Experts of a small language model.
Size: width 128, vocabulary 8192, 5M parameters.
Experts: 64 SwiGLU neurons an expert, 2 picks a token, a sigmoid router.
Training: a variant of SOAP for the experts, 622M tokens, 9496 steps.
Below are experts of layer 4 (counted from 0) of a mixture-of-experts language model. Rows are named router (the router's row for the expert), gate (a neuron's input weights, with its number), up (a neuron's input weights, with its number) and show model dimensions 64-127. Each number is 50 + 15 x the weight over its row's rms, rounded and kept within 0 to 99.
After each expert's rows: "mostly gets" lists some tokens that are sent to it at least half of the time. This comes from a sample of Wikipedia text that the model never trained on.

# expert 0
router:24 57 42 46 52 54 61 41 34 39 49 29 36 15 47 59 64 82 25 78 36 47 68 50 39 29 79 56 47 49 41 60 35 34 32 34 72 57 36 78 48 50 64 33 20 79 26 53 39 37 58 54 33 56 59 46 56 61 37 64 55 46 66 45
gate6:31 53 60 43 51 44 52 61 49 17 53 43 41 47 63 45 51 39 43 49 25 51 25 64 52 53 61 49 61 44 51 62 51 55 33 49 68 62 34 67 40 55 59 48 63 34 70 81 49 39 58 39 26 69 42 23 55 56 34 42 50 59 65 65
up6:57 51 71 72 41 36 35 48 76 67 39 54 46 51 79 34 45 56 36 41 55 47 35 20 44 66 55 61 53 50 63 41 53 51 43 58 55 32 56 29 67 48 51 37 77 67 36 55 52 21 68 43 35 26 48 41 60 52 33 48 32 31 81 56
gate7:75 60 42 82 47 68 50 39 62 41 63 42 39 30 39 28 48 38 48 59 31 47 43 35 82 32 72 43 71 05 28 54 16 41 35 71 49 28 44 61 43 57 45 44 65 24 32 72 66 58 56 40 17 45 62 59 47 56 69 39 90 46 48 34
up7:72 28 43 67 52 50 36 30 48 60 94 57 50 72 44 70 40 52 73 38 34 34 38 44 45 27 33 71 32 61 53 36 43 28 47 33 47 37 41 54 54 12 57 60 47 57 25 54 43 43 48 64 28 45 40 59 38 67 46 46 74 70 46 35
gate8:43 70 60 52 48 63 67 42 48 55 52 69 48 08 55 56 75 37 84 60 00 49 47 28 71 38 66 59 27 47 41 58 47 56 56 66 43 52 58 57 37 51 41 45 32 57 06 50 71 51 28 69 78 52 51 51 58 28 42 48 50 30 62 46
up8:35 58 29 51 21 42 61 50 41 46 57 50 56 52 37 51 59 21 49 74 45 72 24 49 48 51 48 58 46 58 80 53 61 65 79 27 28 46 55 67 61 37 54 41 12 36 61 66 38 53 58 25 60 46 83 63 59 48 36 57 51 62 37 38
gate9:63 35 35 37 51 29 41 43 64 67 86 60 34 43 73 39 55 42 61 70 50 57 36 68 68 30 46 28 44 42 14 66 49 49 39 60 42 70 69 52 75 51 43 36 59 53 47 42 30 45 31 46 27 29 60 21 25 66 21 60 70 66 28 60
up9:47 32 65 61 70 52 77 38 57 44 18 21 44 30 61 37 18 54 48 61 54 54 50 50 42 73 66 82 62 47 69 83 56 53 52 47 47 33 78 62 59 61 61 59 52 50 43 61 52 51 57 54 54 64 37 64 50 47 67 51 52 47 54 66
gate10:56 72 51 39 57 59 57 64 25 39 54 53 49 43 69 29 43 53 39 59 28 41 55 70 63 36 92 58 34 77 34 65 18 42 80 60 54 46 55 41 56 42 33 32 51 27 49 60 62 41 25 76 63 62 30 69 46 72 39 47 47 38 74 70
up10:61 39 55 60 24 44 28 57 62 61 52 49 73 65 58 54 51 45 56 42 74 65 37 48 58 64 41 03 43 67 41 46 44 45 43 36 55 23 38 40 33 56 47 91 61 42 60 57 55 29 29 49 46 48 56 38 43 50 21 28 53 71 34 45
gate11:34 34 68 55 40 81 65 44 49 67 47 51 30 31 49 28 56 23 44 30 19 60 54 47 86 48 60 48 27 61 40 69 70 57 41 53 60 55 70 69 64 25 18 44 40 38 25 64 50 22 53 55 26 46 49 52 45 41 36 31 11 46 33 48
up11:69 57 50 27 59 39 71 40 46 43 33 79 42 62 52 88 34 64 40 89 57 49 72 67 49 75 54 26 45 33 51 34 54 54 55 37 63 40 55 51 74 37 19 73 45 39 78 74 32 46 48 69 47 43 28 38 39 34 55 35 53 58 23 74
gate12:60 69 50 34 58 73 60 67 29 53 60 55 25 42 70 71 42 41 37 66 24 22 58 50 27 26 71 54 82 45 58 48 62 49 45 51 54 44 39 59 40 31 35 37 39 54 44 66 31 56 39 75 52 37 58 45 38 58 78 66 42 45 21 51
up12:70 63 58 60 39 24 46 59 42 42 34 45 38 43 61 38 59 46 62 34 58 61 51 64 66 54 65 33 55 66 46 58 88 55 58 24 31 35 46 56 37 61 36 53 37 56 75 55 60 46 12 27 36 56 63 64 41 71 24 53 55 32 32 75
gate13:73 40 43 76 82 47 30 47 21 38 67 43 35 38 77 52 53 32 62 57 48 45 40 70 79 49 72 46 76 42 37 61 51 22 60 66 50 48 47 61 79 57 35 76 49 56 68 53 45 11 47 49 29 35 66 49 45 71 46 63 77 68 64 41
up13:50 59 58 37 36 19 45 79 21 53 66 57 49 54 62 64 83 83 62 66 72 62 35 50 35 33 37 44 55 72 60 49 54 35 46 18 40 36 27 39 59 31 23 43 46 63 51 34 26 64 55 60 37 42 74 46 60 59 47 38 36 69 24 46
gate14:53 80 60 41 67 54 74 53 69 32 30 46 54 49 74 51 45 37 21 59 57 53 58 45 77 67 53 66 56 35 38 53 49 52 46 45 93 45 57 44 52 82 33 57 56 51 66 40 26 37 21 86 27 62 60 47 60 71 69 46 19 61 47 69
up14:75 37 40 26 14 41 59 47 45 58 60 50 38 79 32 46 55 47 64 54 70 60 49 18 59 48 69 40 53 68 68 32 46 51 53 28 36 59 45 43 42 56 50 39 39 41 54 45 57 47 28 51 59 50 18 45 43 59 55 39 46 57 32 31
gate15:62 44 36 63 73 60 19 68 47 33 27 47 47 32 51 62 21 46 57 57 16 42 37 72 62 52 51 70 40 32 39 05 71 53 21 63 45 38 41 71 35 60 53 37 61 32 56 76 51 37 57 67 51 56 66 53 46 54 49 37 40 51 51 53
up15:56 45 43 49 35 50 29 69 53 66 53 75 61 52 41 62 50 16 53 33 70 32 18 43 41 46 52 42 25 58 49 57 66 53 39 30 32 37 85 43 26 48 62 40 53 59 53 59 54 84 53 45 65 69 51 49 67 20 56 18 56 62 48 71
mostly gets: " ==", " Har", " Se", " Dan", " Ber", " Ste"

# expert 3
router:64 39 48 33 60 53 58 51 54 54 46 53 44 47 59 63 61 41 66 55 29 32 55 59 05 69 45 63 76 41 49 69 40 55 67 58 44 73 25 59 58 64 32 40 30 58 22 31 42 45 54 69 22 54 29 40 33 21 74 59 62 64 74 62
gate6:58 23 48 17 50 48 66 45 43 34 70 64 49 57 72 66 50 22 48 43 58 41 55 56 55 60 45 65 71 46 40 52 52 34 67 41 38 53 47 54 59 59 64 39 62 43 41 74 59 35 41 50 20 48 52 46 32 46 41 27 31 60 64 59
up6:48 57 70 23 43 64 52 40 34 58 41 46 53 62 39 63 47 68 39 37 62 74 61 58 30 55 78 51 33 40 43 04 35 63 53 53 27 74 19 49 74 45 61 71 21 59 58 60 50 57 31 60 77 81 50 23 60 43 71 53 54 46 69 38
gate7:49 56 71 40 81 43 49 58 72 33 75 49 56 36 35 54 30 21 77 29 41 64 43 67 47 56 55 33 51 29 43 72 64 56 46 61 45 64 39 48 44 34 32 74 43 37 50 36 37 32 70 83 67 72 77 41 21 15 72 31 83 51 24 52
up7:52 34 66 63 70 16 45 65 41 58 61 20 99 36 63 45 58 51 37 62 48 61 44 55 67 51 43 80 39 46 39 38 59 78 52 65 66 63 25 83 54 58 70 44 65 32 59 42 46 45 48 53 37 43 38 42 50 44 60 30 54 64 21 57
gate8:87 22 38 21 46 48 92 33 56 32 48 42 35 56 31 41 20 52 82 44 38 65 12 46 54 64 64 37 38 40 43 31 53 46 55 60 53 36 64 53 60 49 56 19 51 48 52 49 65 58 48 53 37 59 51 83 32 50 46 56 69 41 52 28
up8:34 21 34 59 33 50 55 49 54 32 46 25 69 71 43 53 36 33 69 42 46 38 70 49 24 27 20 75 45 59 42 62 57 49 57 62 59 59 56 45 36 40 89 40 61 54 59 49 57 64 56 54 48 67 49 53 55 45 35 63 86 64 56 37
gate9:76 66 67 45 55 41 74 49 38 57 46 71 72 32 47 43 60 30 42 13 12 33 49 45 38 68 41 34 41 19 52 30 37 63 75 30 37 66 73 51 44 52 51 32 56 69 39 43 68 45 53 57 29 38 43 57 48 17 61 19 25 52 52 39
up9:65 59 77 43 66 59 45 56 76 40 47 36 46 29 49 45 47 31 68 37 49 35 61 74 58 64 54 65 62 34 38 72 55 55 46 46 27 29 84 59 69 44 58 71 52 17 61 37 44 74 56 73 51 51 50 59 84 64 45 33 59 47 69 57
gate10:52 60 64 40 46 27 59 54 38 44 64 62 51 64 61 75 25 55 57 50 37 46 59 26 47 81 20 58 67 48 29 44 44 47 78 44 52 55 70 24 40 48 71 55 62 42 25 41 66 40 51 40 45 70 49 37 51 55 38 56 47 70 56 66
up10:24 64 44 37 15 53 75 48 52 53 41 67 61 23 50 47 48 49 51 55 25 60 52 35 53 66 43 59 32 60 56 44 39 55 37 56 50 28 32 72 70 60 62 38 49 51 37 76 30 53 51 53 48 65 51 55 64 41 47 27 38 40 46 24
gate11:63 29 17 39 24 60 70 53 58 64 60 51 60 28 63 38 62 62 60 40 44 61 30 42 49 56 47 51 43 37 52 68 36 56 60 58 32 41 26 40 59 33 55 36 40 39 46 42 57 67 65 48 45 55 65 30 15 15 35 52 52 93 61 41
up11:60 49 64 74 24 72 32 41 28 67 26 55 67 50 60 44 35 69 48 69 21 74 57 44 33 41 56 44 75 52 62 59 46 60 32 53 50 41 76 40 99 48 59 45 60 36 54 35 57 25 32 47 51 52 48 61 58 50 75 43 51 44 37 64
gate12:50 38 74 55 60 42 39 49 38 57 35 41 37 42 46 34 13 38 87 40 46 58 47 47 30 51 60 51 66 49 39 63 42 69 67 53 55 62 13 48 55 56 52 59 49 56 37 33 45 34 29 77 35 72 53 57 29 33 57 67 54 41 65 51
up12:26 63 73 23 44 61 58 66 50 86 84 31 47 53 42 70 72 47 34 68 60 31 52 24 72 41 30 37 48 57 60 72 34 26 43 29 82 54 52 38 56 76 55 69 47 49 44 54 63 57 65 32 23 34 51 47 49 47 53 50 22 44 67 54
gate13:49 50 36 61 50 25 73 48 64 16 41 50 39 54 67 39 51 81 28 62 67 60 46 72 50 59 61 77 59 54 50 32 51 38 56 44 23 53 30 47 40 51 43 60 51 59 52 43 52 59 42 68 27 46 36 31 40 37 82 43 51 75 27 61
up13:72 13 72 60 46 45 37 47 71 52 26 66 43 52 45 47 28 48 70 43 69 56 27 25 45 51 56 49 40 64 54 35 43 33 08 54 56 59 75 63 45 61 30 41 28 67 73 39 51 53 51 80 46 24 42 59 61 45 35 42 52 18 61 40
gate14:57 66 42 62 52 59 52 44 39 67 68 16 52 47 58 42 88 44 67 43 30 61 39 53 39 59 61 37 55 54 44 25 45 47 51 91 29 61 27 53 29 42 30 68 40 30 53 39 55 65 65 58 71 64 64 40 40 63 26 67 83 59 35 48
up14:16 51 48 61 54 49 57 61 51 46 41 62 56 62 67 52 35 60 56 52 33 51 27 69 28 79 29 67 47 36 62 57 12 34 62 26 58 57 46 43 57 46 64 41 60 55 31 82 32 50 62 54 32 45 40 30 41 49 63 34 53 59 77 72
gate15:63 63 35 50 58 58 43 79 71 66 45 44 26 45 74 34 26 20 54 32 50 59 49 38 26 69 68 22 63 56 31 61 31 25 73 50 66 44 38 27 62 66 43 61 20 52 56 62 47 37 21 37 48 63 32 50 40 37 57 53 43 73 49 58
up15:56 54 54 73 42 58 62 55 17 82 67 29 61 29 63 27 48 54 49 63 65 42 09 53 52 17 37 31 35 49 37 43 50 62 38 22 55 52 69 50 51 44 67 40 30 58 51 29 45 59 56 47 47 50 58 77 34 53 27 75 47 29 50 46
mostly gets: " the", " a", " The", "'s", "The", " an"

# expert 2
router:52 57 54 63 34 57 54 39 78 74 73 60 41 43 44 64 64 94 59 60 63 27 59 32 50 33 50 52 47 38 62 50 47 47 27 44 43 22 41 42 58 63 60 70 24 70 41 59 68 55 76 64 69 21 57 44 49 55 44 59 76 67 44 32
gate6:42 71 43 73 24 77 47 66 74 42 71 56 35 48 30 39 86 56 30 48 61 56 62 21 55 17 35 60 53 58 75 58 79 59 31 47 51 43 46 52 45 36 42 35 34 54 52 49 38 51 98 66 54 30 44 59 30 37 21 70 67 50 39 58
up6:72 23 52 69 56 58 47 46 56 61 78 30 43 66 33 56 39 32 17 73 39 34 18 49 33 64 35 54 50 37 46 39 50 41 48 57 42 45 21 47 58 49 54 48 38 51 50 65 57 41 33 48 55 66 34 36 60 31 36 54 67 46 50 44
gate7:69 73 59 53 44 34 53 69 65 50 67 48 55 81 46 57 54 71 38 31 58 05 54 28 52 27 42 65 54 24 60 50 36 36 48 44 39 37 12 59 52 67 66 57 35 51 62 58 58 47 48 63 82 24 54 60 33 37 34 71 39 87 43 58
up7:60 43 36 60 65 68 67 48 86 37 46 77 61 24 50 46 38 62 86 43 27 58 40 39 30 52 40 35 43 74 35 06 72 29 51 54 31 74 35 36 64 36 61 55 45 51 33 44 46 51 61 60 70 53 69 35 50 29 49 57 67 59 55 32
gate8:54 57 62 58 44 50 59 56 56 60 53 61 19 57 35 31 27 59 49 15 50 33 29 43 53 74 44 47 26 53 58 46 41 61 46 53 51 57 54 31 71 57 46 80 51 29 63 61 59 69 51 75 47 63 72 31 59 22 36 49 49 50 72 60
up8:68 39 54 65 42 46 19 64 52 44 32 34 46 45 44 57 43 53 64 49 42 30 40 60 67 67 54 51 56 57 89 35 64 49 47 59 59 51 48 39 48 30 39 76 39 48 88 37 40 68 37 34 75 39 74 64 48 58 33 44 70 45 41 33
gate9:34 55 50 45 59 35 26 76 70 56 57 67 27 61 57 42 55 56 53 31 39 59 57 33 47 83 42 47 73 50 49 91 51 67 80 32 62 39 54 52 65 40 47 51 60 59 55 49 40 28 45 57 32 68 72 53 57 62 45 53 71 62 57 57
up9:10 47 55 33 61 58 34 67 49 38 69 46 76 59 67 32 93 55 30 21 54 41 61 44 52 65 49 51 65 54 24 68 38 52 52 38 69 49 59 46 43 55 54 62 36 45 80 65 31 55 46 54 39 66 65 61 38 52 65 87 49 23 45 49
gate10:42 63 67 45 42 55 68 42 67 57 40 60 63 55 64 36 56 40 55 57 44 48 55 17 64 38 55 96 67 38 44 27 27 41 56 42 43 47 40 46 55 53 61 39 49 51 57 43 56 45 47 65 61 55 44 56 58 47 22 71 83 69 66 63
up10:38 50 76 51 50 25 72 52 43 84 68 48 53 45 60 36 32 44 67 54 55 68 63 40 42 37 72 52 37 59 61 40 32 32 66 70 38 49 54 88 48 52 73 57 30 88 60 77 58 50 35 49 47 59 57 34 72 60 61 25 82 57 51 31
gate11:79 47 54 74 34 34 53 56 64 83 83 44 56 90 56 69 61 62 50 63 61 32 73 46 32 62 58 60 49 48 43 52 77 55 52 52 71 30 37 51 46 42 70 60 70 55 45 50 55 31 48 55 50 46 63 80 39 39 53 38 62 32 59 45
up11:03 39 60 39 24 50 44 50 60 52 65 43 48 63 62 43 32 49 50 35 46 76 43 41 64 57 52 46 67 42 46 18 34 54 34 18 16 43 65 45 43 51 50 59 69 23 55 65 34 51 43 14 42 77 67 50 52 68 18 43 67 50 64 65
gate12:24 46 63 49 58 51 56 55 35 47 72 63 63 49 62 56 64 74 78 49 42 64 60 46 54 70 61 59 42 35 37 49 49 42 61 12 26 42 27 74 28 56 58 56 73 42 57 69 62 44 62 44 47 61 38 47 21 40 89 45 54 48 60 69
up12:67 36 47 36 50 30 50 53 43 82 63 35 31 61 69 32 56 51 74 62 47 50 57 38 82 55 47 52 39 51 62 65 34 18 27 71 57 65 42 31 46 39 61 40 57 49 84 69 54 32 40 48 63 58 58 73 50 49 46 56 55 75 67 54
gate13:74 74 54 69 52 66 54 56 43 45 66 54 46 38 56 53 41 42 57 55 67 45 82 04 72 40 51 41 63 44 54 36 62 45 13 67 34 43 48 60 60 61 42 53 22 30 61 66 47 41 72 67 55 24 37 53 43 59 35 58 63 66 56 52
up13:34 39 01 56 80 60 82 52 39 55 76 56 39 48 58 28 47 51 49 43 50 46 69 50 42 58 56 58 69 39 46 58 32 62 38 48 42 39 68 40 59 80 25 40 42 25 18 80 35 55 36 56 46 40 37 30 72 38 43 60 71 40 45 57
gate14:51 56 13 27 42 44 44 48 45 49 66 73 55 61 69 40 66 46 41 56 65 36 62 44 61 58 82 62 31 32 66 60 63 72 56 38 58 38 42 60 35 46 41 48 66 63 47 75 70 60 67 52 56 48 35 70 42 51 59 67 65 66 84 22
up14:41 61 59 31 71 68 55 53 44 35 55 60 72 28 41 39 41 49 64 46 70 51 64 57 40 53 58 53 72 36 64 71 26 56 47 52 70 60 62 69 60 43 38 55 73 54 58 63 59 54 44 20 53 34 27 55 44 40 85 95 47 28 40 74
gate15:34 91 76 24 52 50 28 35 65 49 37 56 48 38 41 47 70 33 67 57 57 36 42 33 26 41 42 77 72 54 64 37 67 51 66 30 74 49 43 30 53 49 48 55 47 34 84 59 68 34 33 29 59 48 60 52 32 37 29 62 51 38 64 44
up15:37 25 31 44 53 48 42 55 73 31 50 49 23 89 50 66 39 43 31 64 38 68 40 65 36 45 38 89 52 63 41 38 81 64 58 48 27 58 53 41 37 63 68 48 39 62 43 61 58 53 28 67 66 64 15 44 68 46 50 66 51 08 32 69
mostly gets: "ers", "ation", " out", "ors", "ed", "ies"

# expert 1
router:56 58 47 55 50 66 55 56 34 30 10 37 42 58 53 43 38 35 91 70 56 49 61 48 38 51 42 53 25 64 51 50 54 36 41 50 43 58 66 58 22 79 21 51 45 63 68 39 44 49 66 29 70 48 71 62 71 73 34 31 36 50 56 53
gate6:83 86 41 47 56 68 64 59 51 40 47 71 11 67 52 52 45 33 67 49 58 68 37 34 57 54 43 39 48 88 41 54 25 36 47 49 48 67 53 61 68 41 44 51 61 36 46 61 52 43 53 67 71 36 63 63 55 30 48 39 31 58 24 35
up6:60 67 79 33 54 72 46 39 55 45 54 37 21 72 39 64 58 22 43 39 47 65 49 59 62 63 65 60 30 29 55 59 66 29 55 41 52 54 63 63 47 84 59 32 70 69 67 34 34 83 60 56 67 63 38 30 63 65 64 46 63 41 46 33
gate7:60 66 72 53 23 66 67 41 10 54 31 76 47 60 65 68 58 67 47 56 55 53 55 61 45 55 34 45 32 63 31 55 42 52 33 54 52 25 39 62 44 58 33 40 59 47 57 27 44 56 60 67 24 30 60 63 28 40 54 36 48 45 34 29
up7:30 29 31 32 61 73 46 41 57 58 32 43 41 65 50 54 47 47 68 51 58 31 57 46 54 75 43 50 35 25 40 54 62 46 59 82 36 68 40 53 52 32 77 56 33 63 30 86 32 52 37 51 58 07 47 54 30 43 29 56 22 44 90 63
gate8:81 61 56 57 33 56 45 62 32 62 15 38 43 32 63 72 46 53 20 37 48 48 62 39 35 63 53 58 68 64 38 86 56 51 37 65 53 50 33 37 37 51 52 58 62 71 44 72 54 44 26 46 57 59 67 39 44 39 50 59 41 41 42 44
up8:52 47 35 50 57 50 43 63 44 38 68 47 46 46 66 39 58 14 55 53 67 26 62 58 51 63 57 64 58 26 51 30 56 39 73 30 43 50 56 46 53 59 26 33 42 62 63 53 30 71 36 44 72 37 73 53 49 78 46 58 43 72 69 37
gate9:45 24 37 46 54 58 49 56 34 44 45 52 27 66 35 36 42 45 54 39 42 47 44 28 48 65 68 40 50 67 28 52 53 70 28 39 58 25 60 71 53 63 36 32 46 24 61 86 44 45 67 58 31 68 44 47 38 47 74 34 44 62 65 47
up9:32 47 41 47 53 51 61 78 32 28 56 55 45 54 41 44 51 56 61 33 48 72 56 57 44 39 22 39 31 59 30 22 49 58 40 70 21 49 36 67 54 54 38 71 68 32 80 58 54 52 48 78 57 41 53 38 29 29 55 42 88 66 40 69
gate10:33 52 65 57 28 54 46 36 54 25 10 63 47 41 56 34 44 25 65 46 49 56 46 46 39 34 72 50 55 57 33 63 60 18 81 54 16 46 56 23 14 50 54 38 68 63 52 86 81 51 37 49 45 77 41 29 56 45 64 19 38 34 20 63
up10:72 94 55 68 46 52 41 40 79 37 70 41 12 51 35 33 65 45 35 47 62 33 63 45 46 47 57 75 35 59 90 42 70 39 45 32 32 51 47 37 58 56 54 61 51 56 57 53 63 52 45 66 64 39 42 63 64 56 48 54 49 68 61 49
gate11:51 53 50 81 60 56 58 50 56 57 51 60 53 51 49 09 45 22 87 63 61 25 40 63 41 63 52 48 61 77 20 77 51 75 36 63 74 39 92 44 58 61 47 43 45 63 58 15 51 45 50 39 54 51 54 92 38 53 62 45 40 45 49 58
up11:62 47 21 55 55 51 51 29 22 66 57 30 51 63 24 32 64 21 47 53 33 47 52 37 54 49 82 43 46 48 41 51 55 59 58 17 40 80 64 29 65 19 35 69 42 80 60 66 63 70 49 57 64 64 47 46 56 54 52 51 63 67 44 50
gate12:56 54 54 56 19 53 50 67 47 60 35 66 56 51 50 52 28 51 61 72 46 60 58 45 51 45 48 82 36 54 30 63 28 44 67 36 47 59 21 31 36 48 25 24 57 56 61 59 56 26 58 34 48 54 65 63 33 41 48 34 28 57 53 62
up12:36 87 30 49 64 58 63 50 40 49 11 66 64 29 60 68 16 48 46 44 45 46 37 37 33 49 57 69 27 57 57 56 55 44 41 59 34 42 62 56 32 66 58 29 76 52 71 58 47 51 40 51 18 53 52 44 81 53 62 50 59 65 65 49
gate13:60 57 55 46 18 43 78 32 31 74 25 59 40 52 47 63 52 23 50 69 47 51 48 49 42 66 47 45 74 80 36 68 49 30 06 46 39 22 60 65 32 49 27 46 34 52 66 53 55 63 52 48 69 30 73 38 51 36 79 45 46 56 12 32
up13:56 51 62 57 24 68 20 62 62 43 61 51 38 36 43 44 46 58 26 47 76 43 33 60 54 63 61 37 64 76 70 67 60 61 54 40 74 72 70 41 48 61 48 36 53 36 58 44 77 48 58 36 37 60 46 66 47 53 52 58 24 38 85 61
gate14:38 72 32 52 35 69 58 62 11 18 50 41 52 32 55 61 61 32 76 54 38 36 67 57 33 39 41 40 64 59 30 56 26 82 63 62 50 35 44 21 44 61 44 50 42 19 73 58 36 35 14 60 47 74 53 25 50 43 20 64 56 55 46 65
up14:39 52 31 61 56 48 70 51 71 55 50 32 60 46 58 48 62 46 43 73 56 39 72 52 62 59 48 72 40 36 51 37 44 65 27 82 45 49 39 55 48 64 41 41 29 47 55 23 50 74 50 45 36 20 40 72 38 53 58 49 53 53 39 67
gate15:73 62 47 51 52 55 57 73 57 66 25 50 42 39 66 41 59 49 85 51 41 62 77 28 44 53 36 47 46 68 38 63 28 35 54 79 30 33 58 42 34 69 36 56 48 39 57 64 52 52 31 57 71 61 59 43 66 14 54 42 34 49 30 41
up15:57 65 58 60 60 74 60 38 56 32 79 55 51 45 48 49 57 35 53 52 58 59 53 70 39 53 51 71 65 40 49 23 32 54 66 49 61 22 76 59 55 49 46 54 29 59 66 57 62 70 75 41 54 51 38 33 69 50 77 51 41 47 41 64
mostly gets: " to", " of", " and", " in", " was", " is"

# expert 7
router:51 42 37 56 52 38 35 51 41 53 63 73 58 61 58 60 40 18 48 23 61 56 48 71 70 90 45 36 63 45 58 19 63 75 70 46 28 51 61 35 78 37 67 55 65 29 77 43 69 73 33 59 46 70 47 38 44 45 39 44 37 53 36 46
gate6:61 64 67 22 26 66 61 15 40 59 51 84 37 53 66 38 61 31 33 21 43 49 73 44 64 67 74 42 60 38 59 59 43 38 55 51 52 56 55 37 58 63 49 30 55 64 61 69 77 63 35 34 29 59 41 54 44 35 50 56 76 42 38 63
up6:56 73 53 76 59 44 65 38 37 28 38 57 60 62 58 35 48 43 76 52 33 33 54 53 47 45 44 31 21 80 35 50 33 34 59 66 36 80 64 52 54 28 62 64 26 60 71 55 54 87 32 30 52 30 54 59 23 49 45 53 44 75 68 41
gate7:46 61 49 27 36 50 50 63 54 29 33 99 42 46 39 36 59 49 76 37 92 55 42 74 64 49 52 42 43 44 46 47 51 38 47 70 69 56 25 85 55 41 62 34 84 54 77 51 36 44 56 62 23 45 59 79 39 39 31 60 55 55 49 26
up7:43 48 37 50 56 27 48 56 66 38 46 31 70 82 61 54 44 60 57 53 59 64 46 47 59 72 55 54 69 37 46 36 64 78 69 35 69 69 34 30 67 47 36 43 82 50 35 21 55 33 19 62 35 44 67 61 50 76 34 34 38 30 62 74
gate8:67 65 81 53 50 13 26 62 35 49 14 26 57 29 65 37 39 54 43 48 45 42 17 56 61 63 47 49 67 28 55 70 49 59 39 66 37 54 70 67 61 50 32 57 53 37 46 37 50 36 35 61 50 36 19 33 63 44 59 59 36 23 47 59
up8:49 33 57 56 50 36 56 70 36 53 49 51 66 41 49 23 51 66 45 43 56 42 30 35 64 45 32 37 46 53 39 43 61 82 34 51 36 44 40 37 41 64 62 28 34 58 44 47 45 55 32 77 55 61 41 58 62 49 15 52 58 54 52 55
gate9:60 64 33 29 48 60 35 52 55 41 21 56 41 34 08 45 62 25 39 52 50 74 45 61 60 58 50 76 59 38 34 54 59 54 64 55 49 43 54 61 70 60 74 13 52 47 40 81 40 52 21 54 38 51 76 72 42 41 52 60 47 47 53 41
up9:47 28 23 62 40 61 65 76 41 46 37 77 29 64 53 77 50 68 44 52 40 85 73 56 61 36 60 33 50 37 77 65 55 55 57 68 74 47 52 37 32 56 81 61 33 75 69 42 46 56 37 56 52 45 58 55 61 67 64 65 50 60 51 83
gate10:65 60 41 14 28 57 45 57 59 68 49 79 45 64 64 78 55 48 76 45 47 57 37 61 69 69 53 54 37 38 33 53 62 75 26 39 40 43 49 46 77 35 42 25 41 31 66 56 34 66 12 50 53 57 76 68 47 25 58 56 50 60 43 70
up10:54 71 48 44 56 57 63 67 44 68 32 41 31 48 73 52 41 23 63 46 68 49 61 64 14 63 54 44 36 49 52 67 47 65 33 89 52 55 34 73 54 41 39 46 45 41 45 67 58 46 48 34 48 71 43 28 75 20 47 53 51 53 60 51
gate11:37 69 57 84 56 55 31 60 63 25 37 56 85 56 51 42 79 27 41 16 21 59 60 74 66 48 51 44 28 34 72 44 53 71 48 52 68 52 49 48 66 46 71 37 46 47 44 64 45 53 58 77 46 41 52 41 39 53 66 48 21 66 51 57
up11:53 72 61 43 59 48 33 65 37 32 47 74 58 62 37 63 49 62 53 42 39 50 50 69 47 38 28 78 33 49 50 25 62 54 48 36 46 45 59 45 43 17 29 40 34 62 37 44 53 66 49 03 46 75 85 33 59 64 47 63 36 67 36 58
gate12:36 78 40 59 57 31 21 47 69 43 39 61 41 49 38 51 56 23 51 60 31 67 53 52 67 66 44 48 43 48 22 57 39 47 70 54 28 55 51 48 72 48 14 30 74 38 60 41 50 47 40 69 42 48 49 47 34 41 53 51 58 50 48 70
up12:84 49 45 73 63 56 56 61 46 54 49 69 56 58 68 77 43 36 39 08 42 16 40 72 45 35 59 55 28 44 34 29 48 41 55 23 86 35 58 45 66 40 85 59 64 70 19 52 53 48 41 55 60 52 27 50 55 63 58 50 30 34 52 54
gate13:43 72 46 64 29 41 65 55 51 52 42 44 49 57 54 50 45 39 56 68 60 48 50 48 81 78 56 56 57 29 22 56 47 47 74 32 90 46 79 43 52 47 69 69 42 59 70 46 45 71 30 52 54 55 34 63 54 84 49 24 27 43 68 37
up13:40 39 47 71 60 70 48 39 54 52 47 53 40 37 23 28 42 49 66 49 47 48 64 43 41 62 80 26 40 55 45 52 70 54 61 40 50 51 71 52 30 43 62 34 67 85 53 45 53 42 41 58 68 74 59 36 51 66 51 58 42 46 26 41
gate14:73 61 62 55 67 36 41 28 31 43 36 55 60 30 59 84 57 39 85 39 48 36 26 48 59 80 64 60 64 31 40 53 35 46 48 51 33 77 57 76 63 54 49 32 49 53 62 49 66 30 28 75 55 56 31 71 47 55 23 65 63 53 48 61
up14:41 50 59 11 43 52 50 38 47 46 34 54 79 45 62 38 26 48 65 21 65 62 42 18 50 59 49 54 70 38 45 73 59 49 62 46 61 31 48 79 51 62 16 53 51 37 52 33 39 53 56 52 67 58 55 57 45 70 19 41 21 41 39 29
gate15:33 27 40 48 52 43 47 43 71 38 46 69 51 14 35 56 28 45 69 30 32 59 49 72 90 37 53 19 51 56 33 38 32 63 56 49 63 41 58 28 51 48 54 74 58 36 74 65 29 56 60 43 54 50 46 54 39 48 47 78 57 57 39 45
up15:71 58 55 29 47 41 42 71 32 61 46 54 39 63 71 54 49 41 41 45 55 58 65 52 59 49 39 59 48 29 67 25 57 35 67 47 44 45 82 32 43 23 13 69 69 56 69 23 25 44 63 38 52 67 27 62 45 46 34 48 27 18 44 37
mostly gets: " C", " L", " P", " W", " B", " N"